Experts of a small language model.
Experts: 24 experts in each of 11 layers, 192 SwiGLU neurons an expert, 2 picks a token.
Training: a variant of Muon for the experts, 569M tokens, 8683 steps.
Below are experts of layer 3 (counted from 0) of a mixture-of-experts language model. Rows are named router (the router's row for the expert), gate (a neuron's input weights, with its number), up (a neuron's input weights, with its number), down (a neuron's output weights, with its number) and show model dimensions 0-191. Each number is 500 + 25 x the weight over its row's rms, rounded and kept within 0 to 999. Numbers have three digits each.
Before each expert's rows: a language model's description of what the expert responds to. This comes from a sample of Wikipedia text that the model never trained on.

# expert 15
Description: Table and list separators. Pipes, semicolons and colons separating cells in sports tables, results and infoboxes, such as | in match tables and ; in career records.
router:519496475487529486521446515499540537515492509522466520463507512507494560473478498534552429500480499494481443522490477481518470511468477514529463463526517511459501499518536508524507496470512516461533523444532474524489506483500511513487500486491467472519511490498487492522476502518528521538480449497471477516548530500480497504514510522499470481502573523513527493467523513563508480500507515487480492524491526520545491511469469505498484545505520505478461513468520524518456513504476526464507505557494507534516529513528474526507492466508548494525508492509521518495473531466502513486
gate1:506452491497481437448509479479466505513478495507534519466467469512513493515505512488451523463461494509487492499529510511440493503445532532509524493469528495513544475491511460497478485560537501517481508491514443513513549523489465501514466518517501518482479480461492535482504529519535500533504491538521495486456473477487484549488491476494511497491456501483473522481480493464514499497501545513506557466508503509491502456500442446451511512500484479462484521469524528502512512489491512504494516493507541493457514517481463496486486488501482528533496465523486507478452510492504535524
up1:459510498521501518542559535490520527490489522499469499507525465525505461508506537475484482511492482514496544464512502471508455429506487483466540518479500539528486532523518514452490495540512456507503494493487512544477495505524515521492481476488505523496508489507516481459517508452478489473465473505489469476544532527532543497508465515486468524550471483481577493488503476466496485506503531530470502469518521535490469489470512480488502493485495504564519476473497483508486494478481536491435510516489501466506477448495507551525525485483493484505515508519476496512502455522465495506
down1:502504516500473479536441493546457515547485476520554503477532502490511513495522499511487495479513483499513502483484511518470495524483553472553498518538521519494564527482483460523500550536483472513481550496539526487495433507517535515526486525516501478476442502530480491533494510500532525506484493548496468494497490532504479499505526473495543506453480481514483537479482545518544485547503504456495490518525525513500466493442526492490487443487538493493509531496505494497486510503564507520526480500526496475516472514508505475491485482494509496486499493460545491508516507487533481517

# expert 20
Description: Prepositions and the. Common prepositions and the article: of, in, to, from, at, during, often before the, a or his.
router:524447444478512474523478502436505534506528488511525543461562528461494505480482462519484495461481448513529480501517504506512488521506548535480471492509473473513516509532513477496483536498473496460505473495559491545475489516512511504493527492519482495448508480481475555522490484506529543483486474489477476529515502520494522511479508502516488537483534502494491499475528504536498515525490520450480498536472547524552503526481456438466495523477520493511498481487550517513475534510466512485482491532528487533490520508536505523509480516498515526483479497526491508493471540498504504469
gate1:468529496493489475488486477493476495532494502486536490525505493493468531472472538507458501541509440495501519500523447500486549557517506467468464532519534523492493494491521541492520523489529535495501478494493488498510429510525534509528501490498440476536491459477504490476514483531485475488516516496492474461510506481462508537488483493497468479506504520519511499498472466511511508502471515487514507515464549455467522478467504507577521519514476527537502477490520504503492483494483505507502487513496521464502551524502454441479513510494535498497485494439472513541460451466511524511
up1:504514499513490495560472498505497490453505498521466491536493517507529483502462443501487526466474526511500486505467521485580510462494484517511517527488469546548494559502504496532520481537449522502511516495473522522487512469464464492494464504525516547485492474492493494515496477476509485481527491501489516512532460442514522449526534497495521489462472483507508509497489524470527524523493519499464497514533504487500507500493525513408520478459508485518489495492518515491516512467513538531520510508487509476421462503481510502519482539501475514518510484504546475453511523510511476483
down1:493530514500505493515478468463516478484516479517471448470537518450476518493492482527492567497484475489490455474534523507502558493513510535526479551506482525519517545475499491506484498507494493435522464519510482519495492449464520501514477520543535516521455524519510487520524483499504525514477476537510506486512473523497506527513498488481512483493477464527493501469490474480533532537523519453505530496506469486536489531510519472461479512516502536511477528498536482505485563494509518484527508454518498511450478505485474487522454539522547490472487512536530495480532466542487480497

# expert 18
Description: Verbs after subjects. Main verbs and their stems right after a subject, such as also, published, suggests, won, based, plus See also headings.
router:565461481490531558502462462450504500499515465501497501503535496492466576473495495543489488497484468481499465562490504486498489498482524495506511495500510524464503523493518474554501515505466506496507480487487502491454444476481548504491522491513513465487525491550485506517473496510532498543497502457480505475493535517433526496526476499485469497489502562525517503508553530517508501512511554474471498494517537547512481484455496473478499506481497493512495495473509539502466519483459511498514468532487520494480511519514444509533451466497524493516498476526526504505497512514508489486
gate0:534532486470477465476499520480523489498495500489540555466471583495476598496510473505495518482511433487493496532469512514483528499484486508482467490475478518485520490501533488479491488523516459496532490526515493514478484494474490552493452477473489515485513476518526508490450510499513482513522544524497497542514498504461507478484465494515493530481503508550517518527495509505451498544484511541504464456493512498484490507516480471487527494553488476512508508513503526478490505509508502530499504551508464537543506535482505428490519497512488525531509555506506483516515507519518485519
up0:434455487487475545552499485492492508509507505524469491503485479511481461447472552527510524501503523485509525479521472472515496461566502508527488505522532523463494501484489485475479501493504505489510494468531499485471496511485530510520533536544514508538525519439528486510529497505508490518487472515478531472480475499498537476485529518455498508495501523506472503491515504507473481519560484479542514456497468521508511455470492466513471469480526489525477537464491478523469482512476461452504526509478534498522533489509538533512501547505516492463466449471491529456474479517494506498
down0:495508480499500500499547503484493535521508455516493468495501472502515511493500522494513486502475531556468528480533506500534500479468528525510516486520548513504517483517533497508522507499477493514480433528486512526512458474474475457496563515510495493560499490494460500456530491499485514503502459537475492445502493464526485504489455500487513489457518487524455470510487506508495498527489499545543503461444480513503529464507504445503481539474494503499476483484532497468504496471502528453534475499463495504526447461516555540527465511485513499537496466514508522494483478457512532500

# expert 22
Description: Auxiliaries and predicates. Forms of be and have, and the word right after them in biographies: was, has, became, served, as, serving.
router:538493489484510554506497508466490557538495508509536490459513518484457496476485482500531472457509496494516480523512559523528478511521523494492493476506461494490502496571527497504488471497498502465518492492535486488494492502476527493468479451501470449497558476509482536555502494498474512539523505463469495469544547503485524496459516504507493537502529548501536512494518497522505483466528503477496489527463531512503478494488497485496511549458487458527471528500518516531460490488466510501477445492489521535478500513521492522516492451497517522494470505535516535537477542473523476486
gate1:546536517496495499509526564466475517483525529511502466496513524435526503526488485460498484493539525489511491497527519525507485481562462480529514508503522504515524475536542512524461486481560487456535522483520466507502532533519535478537498503547474515472492541522511489545523486489491548490482489489512465488526478478517504485484498414511509499511491528479523541531489484488472554458497469470524527494499474511516488510472498512497489477506498477500496549519467513497482481524556490502445516485541519518501509500516486516523528479472509499481484497489510487503475502483533474526
up1:476516460508465459558546488493478487465480519502518488480458501474484493530514465500485506485512491486510481505498462481486501482504516530507522475484534526517522496540487441490515479462459487491529491484533488476429554513535485523550510501518501568541554512488523483463508516468528508491506485487505509504500508514505484478528529439482508485505514503517521474495537483483523545489554490531493452519495548470492505463495485480490493517448509466502551486512494463492515491486512448506521501477503510494508470472501481475481518489476516497500498514528499479560476489450505499498
down1:503503549520490509498487447493473492543497460493539502468490484540526545506508485463470491496478516518498510518505536495465513491501484495528509507538469497494523481547488501489501494472506503539548563533457489480478512548472475507466481457519494447491484500520513491513530499483526550470484493559494499487489526520523498508473548503508528466493557494463521458581462517530524466479448525513507493495478499472507488507503489451474472484482488545526483495517511510490547534493523469481494495496500510492510523513503491508509514473511541466468499467516537481507517514501528500484